From a checkpoint of a small mixture-of-experts model trained on Wikipedia.
Size: 12 layers, width 256, vocabulary 16384, 48.7M parameters.
Below are experts of layer 4 (counted from 0) of a mixture-of-experts language model. Rows are named router (the router's row for the expert), gate (a neuron's input weights, with its number), up (a neuron's input weights, with its number) and show model dimensions 0-255. Each number is 128 + 24 x the weight over its row's rms, rounded and kept within 0 to 255.
Before each expert's rows: "comes after" lists some tokens at least twice as common just before its tokens as in all text. This comes from a sample of Wikipedia text that the model never trained on. Tokens count by the router's weight.

# expert 9
comes after: "|", ".", "==", ")", "===", "s"
router [133 157 140 125 157  80 162 138 144 148 135 175 127 139 115 133 142 131 131 152 151  76 169 156 158 134 109 110 117 139 132 137 137 145 168 156 104 111 143 103 119 118  54 150 140 161 114 142 112 110  95 160 104  95 134 152 146 126 145 121 126 117 144 101 105 118 153 164 105 136 148 136 167 107 118  99 131 126 147 133 126 120 144 193 114 154 115 131 141 166 141 130 101 135 135 118 131 107 116 147 155  78 109 102 116 103 108 138 149 115 136 144 121 109 129 142 137 145 115 116 110 137  80 154 100 101 103  95 149 137 119  73  91 128 116 134 106  63 107  82 112 104 133 141 146  92 154 137 111 143 128 141 110 102 109 138 143 167 116 105  94 125  88 123 156 161 146 136 140 136 103 113 125 113 137 109 130 135 167 166 118 152 103 117  90  92 123 127 134  87 129 130 174 139 127 212 136 132 126  78 117 138 113 132 134 138 153 108 126 105 134 111 138 116 102 144 145 121 162 168 136 104 136 100 148  63 131 119 159 108 151 174  58 123 159 130  95 136 127 129 139 152  90 149 144 136 133 120 101 141  76 131 128 106 154 158]
gate0 [134 138  90 141 161  93 157 127 135 166 134 102 120  97 139 134 122 162 104 147 172 104 112 135 123 121 121 143 150 128 159 122 160 139 172 143 116 128 110 133 126 166 154  97 107 114  85 139 116 143 139 148 105 173 116 120 128 134 145  87  97 109 104 101 139  89 115 109 159 125 144 139 139 115 103 104 100 159 119 113 158 117 163 148 106 136 116 114 142 141  82 126 141  97 108 140 153 138  68 163 141  90  98 127 128  91 134 181 154 127  86 146 155 115 151 123 145  85 129 155  81  89 134 127 143 131 134 123 127 183 127 125 148 170 121 127 115 141 118  96 165 123 104 136 121 140 114 176 100 171 126 141 154 147 132 104 172 153 100 128 149 125 104 122 127 120 141 135 142 109 132 107 107 115 140  96 113 102 113 109 110 159 207 166 124 117 136 114 181 140 110 133 135 129 131  95 108 125 126 124 140 145 121 106 125 129  87 163 109 145 157 119 115 150 125  94 152 181 130 122 161 137 128 121 136 117 183  76 131  93 107  77 124 156 135  87 112 117 148 126  85 144  73 137 109 125 118 143  95 107 115  95  70 127 125 129]
up0 [118 141 135  92 103 140 121 106 135  98 137 137 125 164 116 133 127  89 160 104  97 137 146 113 102 111 124 117 130 132  97 116 108 108  88 122 172 143 160 126 118 121 160 154 133 154 152 117 118  96  98 116 131 116 124 139 153 123 112 136 164 123 136 144 110 148 147 140 107 172 112  92 124 148 172 154 146  93 126 126 116 136 109  90 154 116  96 111 123 124 148 159 113 162 126 114  84 129 194  82 107 163 145 114 148 160 116  77 122 127 134 101 108 151 100 138 116 154 146 119 150 132 142 115 151 136  99 147 157  92 118 155 114 112 139 121 149 105 135 149  86 147 165 160 141 143 103  94 154  88 116 135  83 117 103 151  93 127 134 148  94 106 140 166 128 121 116 121 134 169 140 152 158 148 107 152 130 131 132 148 153 130  79  92 128 112 130 104  66 126 168 127 126 128 151 161 146 162 109 133 117 141 110 168 124 118 182  71 153 112 130 141 141 152 139 138 102  80 127 118 121 124 111 130 131 128 102 190  79 184 130 169 130 120 133 165 117 159 119 125 190 112 165 140 142 109 136 112 158 177 164 149 144 154 123 145]
gate1 [ 79 166 112 115 173 149 104  69 127 141 105 125 111 157 101 128 155 139 120 132 197 121 113 159 129 135 117 128  78 124 136 102 114 147 160 182 140 139  88 102  98  92 119 149 114 151 187 115 163 134 104 128 111  97 114 119 143 120 147 143 142  95 141 120 139 149 122 154 120 137 109 130  79 127  82  97 101 123 138 154 153 124  90 167 123 136 143  71 128 136 148 137 127 105 132 153 139 113 107 107 165 123 105 158 114 159  78 175 140 106 162 119 110  96 137 138 131  94 151 105 143 153  96 114 135 137 123 130 115 133 157 117 132 135 158  52 117 153 140 155 135  67 101 118 156 150 132 132 114 171 122 100 133 140 121 117 110  98 123 131 114 133 167 117 119 126 118 163 148 110  99 125 149 119 131 108 126 109 119  99 110 131 135 161 139 111 110 114  93 125  83 107 139 181 116 129 137  96 127 148 151 108 151 143 103 127 108 141 141  84 144 125 111 147 133 166 175 103 107 122 141 118 129 106 132 149 115 132 115 146 128 125 103 103 129 126 105 156 125 157  72  73 135 144 108 103 144 132 149  90 114  82  78 112 144 133]
up1 [132 143  93 124 152 134 123 131 129 147 189 135 122 106 123 100 127 110 140 119 187 138 125 133 157 145 138  94  89 165 117 115 110 148  98 156 141 146 135 147 104  98 133 171 131 130 113 121 133 126  91 124 150 128 148 128 143 143 134 103 142 105  86 125 146 144 139 142 102 106 111  70  86 105 100 140 118 168 157 155 146 145  91 160 185 108 166  87 108 173 112 157 120 163 146 121 125 100 150 135  87 111 150 132  96 142 154 159 157 178 172 131 139  98 112 163 133  90 157 131 140  98 121 144 153 149 109 132 123 110 133 135 153 161 125 108  85 126 131 117 144 128 101 200 148 152 118 119 114 121 114 112 121  74 155 104 160 117  81 111 147 133 159 132 167  84 126 173 106 124 140 111 155 110 122 143 155 114 109  91 122 143 132 172 125  94 130 119  99 139 132 136 119 122 129 164 144 132 112 163 112 126 152  89 106 136 121  90 123 140 141 135 102 164 116  88 153 140 144 142 139 114 114 129 152 147 158 144  95 120 119 127 136 130 162  68 116 145 110 123 171 114 160 120  95 121 132  68 165 120 140 142  87 126 127 137]
gate2 [175 139 128 124 102 182 144 190 134  89 144 135 124 100 178 141 147 108 162 104 106 111 139 106 113 111 160 180 123 122 138 132 109 105 146 155 103  96 116 121 141 148 148 132 111  73  65 110 141 146 126 115  96 171 147 109 155 153 149 137 133 144 104 118 141 166 165 105  89 124 132  97 143 113 130 120 140 130 135 129 132 115 145 149 116 115 133 132  50  76 190 118 135 141 113 149  90 125  98 177 106 143  94 125 126 115 165 135 133 133 139 121 149 109 127 126 146  96  95 192 150 134 130 118 105 147 141 159 119 131 105 132 120 103 137 136 146 120 171  93 175  85  91 146 138 105 116 146 142 140 112 163 114  99 134 151 112 165 136 141 146 129 182 136 149 151 156 125 133  74 169  98 170  96 116 141 151 159 139 118 129 135 145 158 148 153 158 139 156 131 125 136 107  97  75 151 136 120 113 127 144 114 152 110 161 108 108 110 120 155 149 120 136 134 125 131 118 142 101 121 147 157  94 142 122 150 131 121 107 127 160 120 138 165 126 111 133 127  80 151 103 123 144  83 136 142 143 153 103 146  99 129 118 115 159 117]
up2 [141 114 100 125 132 161  99 116 170 116 123 171  80 108 161 131 104 142 166 107 115 152 173 145 158 127 141 145  62 126 152 130 138 129 118 128 108 126 124 117 112  95  89 130 127 134 124 152 147 126 124 117  98 122 117 141 163 125 137 137  89 146 150 134 129 144 104 118 110 130 185 105 171 128 135 124 152 130 117  91 135 129 169 158 152 144 169 113 141 122 145 121 156 169 121 156 144 100 103 179  94 131 123 133 154 106 185 155 148 164 152 122 157 127 103 162  81 112  68 133 144 148  93 135 161 134 126 130 116 138  85 122  95  53  91 115 144 119 143 117 119  91 111 131 113 120 139 139 135 125 138 142 133 117 164 144 120 133 136 161 162 144 155 112 140 127 127 151 132 104 131 126 198 134 140 185 114 180 128 153 141 143 132 145  90 166  97  55 106 115 133 154 134 120  93 139 143 135 150 151 137 113 142  89 113 134 140 128  73 160 145 123 132 129 167 131 114 121 150 115 128 155 155 167 113 140 137  99 145 127 158 151 158 130 107  98 114 118 162 121 142 165 169 111 110 156 158 148 122 152 132 127 122 136 131 141]
gate3 [132 138 105 130  99 116 168 171 101 137 161  98 115 119 110 159 139 126 123  84 143 110 114 153 105 118 154 138 101 147 118 103 172 139 147  77 144 131 156 131 128 128 116 106 137 128 106 143 148 113 122 160  92 140 110 149 136 148  96 101 142 132 114  94 119 106 130 137 128 138 148 124 171 128 135  94 112 111  90  78 121 131 161 141 112 114 111 106 133 119 126 101 124  65  82 171 126 139 120 120 110 149 115 134 134 122 130 135 126 133 124 109 117 176 164 122 165 162 104 144  92 100 121  90 156 139 131 144 189 167 125 156 124  84 182 161 143 128 122 108 126  96 163 144 146  85 131 157 137 164  70 126 133 150 123 131 111 138 105 134 112 108 139 126 118 123 139 112 104 145 123 101 133 113 113 161 159 152 125 145 123 162 136  77 104  77 135 154 127 106  75  98 118 161 133 145 141  96 119 141 140 120  89  82 185 127 118 140 115 168 140 128  78 111 116 149 126 151 144 123 143 111 114 136 119 133 120 141 146 135  63 163 149 133 113 134 139 100 130 105 104  78 127 134  50 126 134 134 103 153 100 112 176 151 119 142]
up3 [135  99 158 133 142 150  74 103 132 145 113 119 149 138 145  85 125 132 142 166 119 134 138 115 165 136 107 149 166 127 124 122 116 104  98 171 122 131 105 103  83 145 155 137 128 117 136 142 109 112 143 106 146  92 135  79 118 134 146 160 110 110 140 138 135 125 151  96 112 118 129 142 100 120 105 148 150 137 181 142 123 110 136  94 162 134 158 157 177 148 142 161 133 194 162  57 105 118 123 141 133  63 184 119 135 104 129 106 126 136 111 111 162  99 121 113 111 113 170 122 153 170 128 153 143 114 144 138  89 113  93  98  87 131 125 107 110 127 129 176 150 176 111 117 118 144 124 116  73 133 183 137 121  77 138 138 133 117 131 140 127 156  98 117 140 126 128 127 164 114  98 152 148 123 114 112 119 125 114 108 124  86 107 162 150 151 161 115 111 144 193 132 126 118 124 101 157 126 140 133 116 165 136 192  97 151 121 161 134 118 109 103 146 160 154 118 129  63 139 125 121 153 129 121 124 130 126 143 110 137 168 116 101 137 140 102 147 177 134 131 155 149 138 121 161 134 131 132 112 156 131 150  87 122 166 137]

# expert 14
comes after: "|", ".", ")", "\n\n", "==", " "
router [126 152 120 116 135  86 152 126  97 136 162 155 117 153 124 105 161 148  96 138 136 121 108 161 135  99 116 174 115 112 102 129 130 111 153 148 149  85 139 146 122  98  95 113  79 158 114  90 128 105 140 109 150 136 109  71 149 104 126 117 129 150 118 122 112 151 172 185 167 127 145 146 127 117 112 105 160  77 134 161 119 108 148 138 121 147 105 118 105 105  91 131  61  92 161 149 117 125 133 132 103 114  95 140 145 119 118 111 129  93 124 153  89 123 133 157 127 105 118  96 145 129 120 124 134 121 139 139 162 142 116 158  77 125 122 159 157 120  67  97 145 117 155 121 146 131 132 147 140 130 118 138 137 112 144 152 120 146 149 143 166 158 147 166  81 179  87 166  90 155 104 129  84 151 124 127  93 123 180 150 159 118 112  82 141 145 136 124 150  97 115  94 137 143 143 139 136 145 116 107  92  98 138 127 101 126 104  95 189 106 135 164 147 145 146 145 145 105 120 124 125 133 170  83 182 103 141 121 133  89 140 156 163 127 180 150 117 124 131 149 150 108 145 123 135 130 128 100 140 131 123 149 168 104 138 142]
gate0 [182 117 114 166 149 108 122 136 111 165 135 149 106  88 111 126 135 138 120 125 164 113  95 123 121 170 121 163 155 126 115  86  79 110 134  98 133 152  86  89 102 112 128 121 141 177 106 137 153  98 121 100 129 122 133 118 146 151  93  95 161 106 107 129 114  85 130 114 148 142 126 128 116 138 121 114 136 126 125 144 125 127 128 145  96 165 115 152  95 135 152  88 125 128 101 108 107 105 121 134 142 125 172 141 139 131 125 148 146 149 132  71 115 156 140 119  59 114 113 169 116 118 141 139 169 126 150 149 123 150 114 143 145 134 162 120 130 134 118 146 128 142 140 117 116 139 140 114  93 122  80 104 137 140 111  97 114 116  92 147 129 114  72 126 119 137 141 119 119 139 114 177 114 111 105 128 143 154 125 111 103 162 139 118 152 124 129 109  93 131 129 131 129 188 150 124  97  82 146 152 151 172 112 167 127 130 140 114 101 152 107 182 161 141 115 130  97 114 133 121 162  73 110  71 129 148  95 132 112 152 152 151 127 166 142 182 159 141 135  91 182  93 149 129 160 140 166 110 115 150 104 190  80 147 140 107]
up0 [187 104 137 174 102  93 101 115 117 122 109 136 102 108 120 150 115 117  94 130 134 133 118 124  99 107  91  86 168 145 122  54  87 129 131  87 120 107 156 119 139 114 122 113 136 136 121 163 175 123  96 117 183 123  97 119 114 148 144 103 145 119 108 123 125  99 154 151 127  89 102 124 100 124 158 113 121 121 139 125  95 114 135 125 132 168 108 137 123 119 140 113 138 113 115  74 147 112 144  72 146 134 141 103 124 105 152 115 117 121 128 116  97 161 165 113 106 126 131  96 135 106 139  86 135 119 133 112 159 133 117 135 120 134 151 107 184 137 149 175 148 137 135 131 131 136 119 142 110 131 126 120 158 126 140  91 135 122 104 112  92 133  75 128 131 112 150  88 128 146 102 115  88 118 146 130 178 107 132 105 129 151 138 126 128 131  72 131 105 129 102 100 136 112 167 112 145  89 120 182 146 149 112 135 129 149 164 166 135 146 115 131  95 152 154 117  87 112 127 133 123  67 126  80  93 133 126 128 121 138 143 142 104 126 135 149 148 125 131 124 188  94 121 158 126 120 173 101  47 153 114 149  67 145 133 121]
gate1 [ 98 123 112 131 122 121 131 124 133 135  90 110 140  82 159 165 101 145 161  94  94 135 156 107 145 103 147 107 137 118 125 155 132 178 136 151 112 128 111 170 106 160 150 128 127 134 117 134 106 128 127 174 134 146 151 152  97 154 149 158 114 149 156 117 125 140 178  74 108 123 103 152 113 144 153 144 105 148  88 150 139 158 126 147 140  96 174 166 121 137 120 184 130 150 144 138 133 159 117 114 100 117 173 160 102 119 106  95 144 113 153 150 119 109 136 141 146 123 123 103 148 125 139 158 119 128 116 109  76 116 145 104 159 109  97 146 109 125 152 121 165 149 109 117  86  89  78 106 159  79 139 149 135 146 146 116 127 133 181  99 142 114 201 116 114 135 147 155 160 118 130 138 116  83 140 138 127 145 155 156 178  95 121 131 137 132 127 161 136 144 149 166  98 102  97 103 102 157 122  84 105 123 115 149 177 130 121 119 151 143 137 143 115  87 168 116 118 146 112 166 122 169 156 128 106 110 126  99 116  97 120  96 135 120 151 164 116 107  82 148 145 160 134  97 104  86 123 104  97 126 152 122 155 118 148 127]
up1 [ 94  95  95 101 106 146 107 153 140 121 145 143 106 123  93 195 102 133 147 119 129 141 101 148 105 137 114 154 130 118 120 154 147 113 129 116 123 127 115 137 126 145 119 120 126 133 140 101 123 129 166 148 166 127 158 119 168 124 147 141 119 142 142 143 126 133 100 106 113 132 105 118 132 122 145 159  95 116 133  94 149 145 144 166 157 148 141 174 137 126 120  95  97 151  99  68 172 164 122 130 146 110 169 138 136 139 108 130 111 158  75 139 133 115 181 107 127 106 120 120 177 150 132 117 126 120 136 120 110 124 127 156 145 113 168 123 163 127 144 137 186 161 160 132  93  81 130 130 106  65 135 146 173 172 166 148 124 139 161 157 128  99  98  73 111 149 138  89 146 104 140 142 129 114 150 153 157 159 125 146 163 109 121 121 125 128 143 110 172 138  92 134 112 126 103  99 100 132 113 126 162 120 121 148 101 117 169 153  97  84 127 144 137 123 144 119  98 165 143 135 149 143 160 120  92  99 131 121 126 113 165 164 134  95  94 151 143 130 151  84 167 154 128 156  99 106 190  95 121  99 110 166 169 118 125 133]
gate2 [106 135 154 128 125 124 144 129 160 132 148 109  94 128 143 130 147  60 120 178  98 105 147 105 113 186 113 129 120 112 145 139 149 160 141  88 120 139  95 132  93 167 117 109  99 129 124 166 155 114 137 145 137 126  79 117 129 129 111 105 182  98 147 155  92 154 135  92 129 124 126 183 115 124 115 125 106  77 107  88 128 149  94 133 143 112 144 103 112  85 144 120 134 122 108 162 105 115 110 103 135 101 141 124 156 122 132 168  85 175 126 179 125 160 125 122 144 147 118 129 132 123 105 134 104 137 140 145 153 148 130 100 144 119 130  86 179 102 182 113 165 164 147 104 128 127 170 114  99 122 170 117 102 153 148 129 110 151 122 122 178 110 103 114 130 141 120 158 148 110 146 130 133 128 105 132 133 124 114 143 176 125 122 133 105 175 133  98 140 140 106 143 148 143  76 130 130 137 150 154 121 167 129 105 154 107 137 103 137 126 125 160 100 142 153 128  73  94 170 161 147 167 123 147 161 100  93 125 107 160 139 127 153 120  95 143 147 132 105 131 114 136 120  70  96 154 110 146 126 133 108  92  77 144 116 106]
up2 [116 115 129  93 111 157 113 156 175 105 105  99 135 167 142 108 105 107 150 156 113 137 124 119 112 154 126 118 152 119 149 139 137 137 103  89  74 122 145 119 106 125 147 148 141 106 145 198 147 127 128 133 155 143  75 117 142 173 144 101 166 112 123 140 135 125 112 139 124 137 151 134 107 108 100 127 146 147 144  85 124 144 128 112 151 132 151  92 149 141 157 127 146 130 112 159 138 151 117 145 121 110 130  61 126 141 127 136 104 201  94 135 118 110 120 129 152 133 161 139  86 121 108 167 146 165 118 147 128 153  97 118 149 117  78  98 122  90 161 133 135 125 161 129 138 145 119  94 109 130 131 161 129 147 159 109 112 152 126 134 160 114  78 103 154 119 145 167 143 121 121 109 157  96  77 153 134 171 120 140 127 103 101 164 118 136 140  99 132 142 115 132 151 126 134 102 119 129 130 121 146 122 153 135 138 133 150  85 183 157 163 164 103 131 176  97 102  79 118 137 147 168  91 137 145 151 114 149 104 151 127  81 140 135 147  95 154 122 104 129 107 141 106 106 126 137 128 148 143 135 120 100  30 148 145 104]
gate3 [ 84 126  97 106 125 160 122 120 141 143  70 141 123 125 123 121 155 132 151 141  82 133 135 114 103 168 128 136 114 119 130 127 137 131 140  91 120 128 105  84 134 146 169 148 115  61 151 151 183  99 176 126 106  91 102 122 134 115 103 110 134 110 128 129 132  98 110 110 137 116 114 111 109 161 109 106 136 151 116 103 114 149 127 165  97 142 100  88 132 118 116 123 128 118 171 123 149 118  85 142  80 136 170 145 143 114  99 144 114 128 129 170 122  96 155 164 144 103 117 114 143 126 160 107 157 167  83 150 133 121 136  95 133  96 168 173 132 100 117 151 144 146 117 149 122 137 142 152 112 139 121 120 141 191 137  87 127  99 141 115 117 135 129 125 129 118  88 152 122 128 125  96 121 125 100 141 129 131  89 126 115 152 122 122 122 114  50  78  92 118  99 105 129  91  91 135  99 116 123 135  92 109 134 180 198 119 164 136 124 120 127 146 121 118 141 149 112 181 118  97 149 129 111  96 124 131 109 113  98 151 134 117 103 118 162 150  52 113 149 159 126  84  99 142 125 127 135 151 103 126 142 146 143 150 126 133]
up3 [ 88 149 115 109 112 112 133 151 154 130 136 116 114 112  93 167  94 120 112 142 129 161 149 107 171 155 135  88 159 140 132 143  76 113 169 106 142 148 131 111 120  77 155 100 110  61 133 143 145 110 121 148 102 124 138 108 163 137 118  79 140 132 115 169 120 115 160 130 154 102 110 113 123 140 132 145 130 100 105 118 140 144  92 112 126 126 114  85  98 120 114 118 130 142 122 168 111 158 135 165  95 143 111 119 100 136  98 160 149  91 172 150 153 170 121 167 162 150 146 144 143 120 116 132 160 124 128 195 142 115 118 115  92 127 137 150 111 209 150 148 114 138 145 140 148 135 111 100 121 136 154  96  80  71 139 104 191 132 121 100 146 132 136 120  98 142 124 107 127 131 170  81 140 147  98 107 147 129 139 125 115 151 107 127 148 106 130 125 160 113 136 147 179 120 129 108 144 127 144 105 107 130 126  77 127 124 109  70 137 129 136 130 100  88 137 127 136 117 146  91 178 134 123 105 133  98  77 142 135 138 109 100 144 114 131 103 146 116 112 125  88 113 122  86 124 163 121 144  96 142  76 137 118 133 138 125]

# expert 7
comes after: "\n", "- ", ")", "=", ";", "University "
router [117 126 109 128 131 158  98 152  90 124 133 160  74 137 134 155 177 148 154 124 119 144 161 113 107 161 121 135  86  87 137 107 105 178 102 111  93 156 122 104 135 103 134 112  94 161 163  89 166 129 168 124 143 106 158 159 160 132  92 138 146 155 149 174 138 161 185 108  93  98 125  95 122 162 126 139 148 107 105 143 131 157 129  99  85 174 115 149 146 116 165 100 140  88 120 108 142 126 189 102 111 126 140 128  98 145 144  90 132 125 147 101 127 143  95 109 130 158  99 114 134 127 136 125 128 119  96 129 128 126 125 163 161 128 154 146 112 167 129 102 166  74  92 143 116 135 132 147 103 110 145  86 133 126 152 129 116 110 104 157 128 120 138 139 100 161 137  96 149 103 131 108 116 132 139 151 142 129 120 119  98 114 148 173 102 151 146 138 154 136 133 136 130 101  79  85 117 144 103 123 107 162 138 129 119  83  96 170 126 103 134 114 124 101 129 155 170 187 131 107 103  94 134 131 154 140 166 113 145 113 119 102 159 124 104 126 113 114 107 131 152 173 107 129 113 156 111 144 121 105 136  68 123 120 118 139]
gate0 [160 131 164 142 146  99 115  82 103 142  95 184 129 166 140 133 145 145 135 115 130 143 124 120 163 111 103 110 106  98 143 149 107 121 105 143 132 126 139 108 108 139 134  78 121 143 110 133 114  65 133 147 146 106 182 136 149 130 106 149 158 133 146 135 131 101 171 141 110  96 117 122 142 152 172 111 115 147 110 108 123 186  95 114 106 157 122 190 134 114 201 128 115  98 127 126 121 115 116 122 114  94 159 158  99 135 181 136  96 102 173  99 119 126 142  89 120 147 151 125 123 120 121 132 188 103 106 121 114 127 121  96 126 107 100 114 114 125 142 106 143 153  83 154 109 128 187 144 127 101 130 121 140  57 109 189 119 122 110 152 108 132 120 134 154 154 101 132 129 174 123 145 127 198  96 113 138 122 139 134 106 131 119 120 112 150 135 130 122 152 175 127 146 140 144 149 172 126  82 164 155 133 111 101 110 122 150 141 142 164 125 119 121 102 125 123 104 132 155 116 107  83 157 119 113 107 115 106 172 140 138 146 143  97 123 158 121 134 128 127 142 165 118 144 119 156 148 140  79  90 134 131 122 109 127 134]
up0 [ 96 115 126 124 132 151 140 147 137 115 156 122 153 120 164 156 116 124 147 134 143 103 132 116  61 170 164 140 159 121 152 135 105 125 199 136 101 153 124 148 108 128 123 147 185 147 166 146 158 109 122 104 138 137 103 141 140 127 115 145 114 140 136 141  98 116  91 138 146 156 127 171  83 115 113 141 132 118 158 103 156 146 173 142 124  90  75 106 133 174  92 136 120 134  61 152 153 121 140 115 156 110 129 125 168 105  86 128 121 115 156 126 182 130 135 104 170  99 109  97 128  91 114 153  99 152 159 152 188 106 127 125  85 160 157 117 122 136 121 143 126 150 162  76 130 130 161 158 116 178 101 110 128 120 134  81 121 122 125 114 174  81 134 141 135 138 123 166 119 131 136 131 135 127 131 126 106 157 117 132 136 145 150 101 127 118 133 121 171 124  69  84 123 139 141 131 136 118 132  95 153 136 144 178 155 108  92 135  90  90 107 106 136 150 101 128 140 117 128 125 108 129 136 128 161 157 132 123  82 143 147 145 115 131 110 142 101 130 123 155 127 107 124 115  78 174 136 140 131 136 107 161 129 129 135  87]
gate1 [116 105 179 155 167  98 114 130 120 153 141 164 120 113 142 115 112 102 118 124 123 143 128 114 116  98 139  91 118  92 165  83 119 134 151 142 167 151 150 138  89 145 113 100 113 131 167 137 119 108 141 115 127 126 141 150 108 113 161 107 124 143 152 116  91 129 140 165  67 143 131 126 132 141 114 143 162 111  81 150 117 177 124 114 114 118 130 117  88 140 149 108 127 164 186 114 129 150  87 135 127 156  97 140 137 122 135 139 110  98 130  92 135 128 147 140 112 144 147 154 111 140 121  60  90 155 154 114 136 137 138 133 141 130 103 102  69 142 139 107 105 130 115 153 134 145 148 138 123 120  62  42 120 118 102 114 159 131  98 164  93 114  90 119 137 142 136 155 120 204 184 106 169 152 127 104 134 132 132 124 129 132 115 112 158 103 109 136 121  98 170  74 112 150 102 158 104 120  99 125 149 149 137 116 136 118 159 101 167 125  84 144 115 141 146 140 110 129 120 117 126  93  95 129 118 135 118 127 129 140 153 136 119  94  97 144 136 140 169 132 126 112 105 139 172 153 146 146 153  78 133 157 116 130 106 110]
up1 [ 98 162  92 111 108 148  94 114 135 148 114 131 137 116 121 143  84 103 129 129 131 117 139 151 105 120 124 129 132 153 126 166 119  94 123 109 109 121 118 103  90 133 116 160 118 154  97 123 155  98 154 173 124 120 150 129 152 149 133 185 138 156 113 143 107 131 148 139 155  94 154 128 161 153 146 123 140 157 154 145 114  57 164 154 136 126 124 172 145  73 125 143  52 110  90 134 139 105 116 152 130 128  78 117 131 176 130  84 140 146 137 159 164 161 124  83 117 142  94  85 151 149 123 128 174 142 101 131 140 132 125 109  96 125 159 152 131 150 115 156 147 145 149 118  99 138 132 130  73 147 146 155 100 132 150 125 109 146 146 115 175 182 120 162 101 142  99 150 109 109 121 122 103 136 152 116  87 112 138 142  77  92 115 131 155 169 130 180 129 133 138 134 137 134 167  95 118 122 146 130 113 106 123 151 164 115  95 135 100 149 125 124 119 117 141  90  95 129 132 108 140 140 145  99 137 109 160 146 125 137 147 128 151  99 101 151 138 134  77 154 162 143 152 109 136 136 112 131 106 202 156 144 139 142 133 126]
gate2 [119 122 144 111 152 136 123 169 157 139 125 113 184  79  97  60 112 148 178 127 142 145 128  99 132 119 138 112 164 139 143  80 130 140 106 101 157 121 106 162 134  93 116 127 111 119 115 134 129  94 142 148  85 120 160 153 137 162 117 112 126 115 156 185 114 170 139 130 138  85 138  87 112 144 135 158 125 200 143 138 154 180 104 147 130 128 102 108 143 142 132 130 149 145 138  59 141  99 167 158 139 103  83 108 137 128 189 158 129 119  90 155 142 138 129 171 131  85  94 117 133 118  98 135 125 192 157 158 141 138 119 149 136 121 143 107  80  98 112 141 140 156 141 172 134 128 126  99 120 114 122 143 134 147  80 155 140 155  94 114 132 146  85 115 151 125 129 131 147  95 121 108 129 121 140 125 139 169 168 131  83 144 125 134 105 152 149 125 133 145 132 124 121 137 127 149 177 131 118 140 119 118 169 122 103 116 131 161 139  86 142 155 107 145 105 115 114 117 111 113 122 124 123 157 132 165 127 109 143  78 135 150 167 109 110 115 143  88 113 127 150 148 130 125 117 137 142 112 124  97  85 116 162 115 129 116]
up2 [102 187 161 142 151 123 141 147 102 139 120 119 127 138 150 152 133 108  68 131 139  79 122 136 147 133 158 155 136 103 189 112 120 146 141 125 116 120 101 136 111 141 124 152 144 125 104 133 153 158 140 135 173 154 133  90 121 134 115 192 137 156 107 105 129 157  95  76 100 170  92 118 171 130 142 107 131 116 146 163 102  96 152 152 103 140 149 121 133 128 175 154 112  80 102 153  89 137  82 106 143 164 139 124 107 149  95 135 109 158 146 125 133 146 110 109 118 160 122 145 139 134 102 108 149  86 112  84 130 138 139 137 146 145  72 143 141 137 121 118 161 132 156 115 157 160 149 118 132 148 106  93 150 159 157  90 127  99 145  94 131 122 176 155 126 156 170  67 111 167 138 162 114 140 124 131 124 118 111 121 115 134 108 142 134 106 137 126 156 122 140 159 109 179 113 124 106 107 151 126 148 127 137 163  95 140 143 113 111 172 112 111 131 128 154 118 117 123 127 146 133 110 146 138 124  81 115 142 102 132 165 136 125 149 158  94 146 171 142 126 133 148 157 127 151 119 182 149  85 156 130  97  73 107 136 127]
gate3 [136 138 147 129 189 153 150 151 107 131 131 102  92 147 112 144 151  81 102 119 160 143 131 105 122 108 130 176 117 108 112 138 134 161 124 119 120 129 153  71  81 153  86 117  90 120 135 123 153 129 102 169 117 134 148 122 140 155 111  86  92 122 117 102  93  80 118 145 114 111 154 151 133 158 140 119 136 137 156 119 112  93  93 117 161 148 122  71 141  99 170 122 119 148 131 114 173 140 127 114 119 139 150 158 109 136 123 112 126 131 111 110 119 142 139 109 109 110 105 155 133 136 109 118 152  82 166 103 110 108 144 127 128 152  94 129 112 137 169 100 112 121  90  96 103 112 134 151 127  58 122  88  69 121  88 158 114 127  83  88 143 123 110 138 133 171 130  95 148  84  99 143 110 118 150 112 105 113 137 122  93 112 114 142 129 149 111 105  84 161 101 170 133  83  94 127 135 144 176 153 119 145 121 122 104  88 119 154 128 129 119 134 130 169 156 127 109 113 142 116  99 130 120 119 147 150 107 141  83 125 128 144 187 128 122 150 129 102  70 131 186 108 116 155 106 118  98 142 135 126 139 152 130 131 130 138]
up3 [134 123 151 119 109 116 123 148  85 164 125  99 113 153  98 117 142  98  96 105 148 138 140 115 121 150 133 173 102 130  87 136 130 146 115 140 119 113 173 112 117 139 123 159 102 134 150 126 138 122  98 132 126 112 158 142 151 139  95 118 133  99 142 111 132  91  92 178 135 144 185 129 132 148 127 108 155 183 191 116 137  92 141 126 140 144 138  92 167 105 150 112 130 162 154 123 143 158 110 116 124 107 150 144 111 153 126  99 143 119 108 125 134 109 124 122 138 112  99 124 167 150  92 152 139 122 141 122  94 126  88 136 139 181 113 110 136  93 132  85 149  89 117  91  99 101 143 120 164  86 127 103  49 137  80 106 125 118  93 104 155 125 138 105 129 153 175  96 145  79  99  92 104  93 109 125 147 125 132 146 140 152 134 156 122 167 140 131 100 127 127 177 126  85  87 120 120 110 179  96 136 122 104 129 104 117  76 126  87 134 127 140 123 161 166 157 125 116 162 134  86 135 122 151 140 164 111 130 127 151 126 146 147 155 122 127 143 110 102 158 163 110 106 126 121  95 101 130 109 132 132 178 114 110  95 130]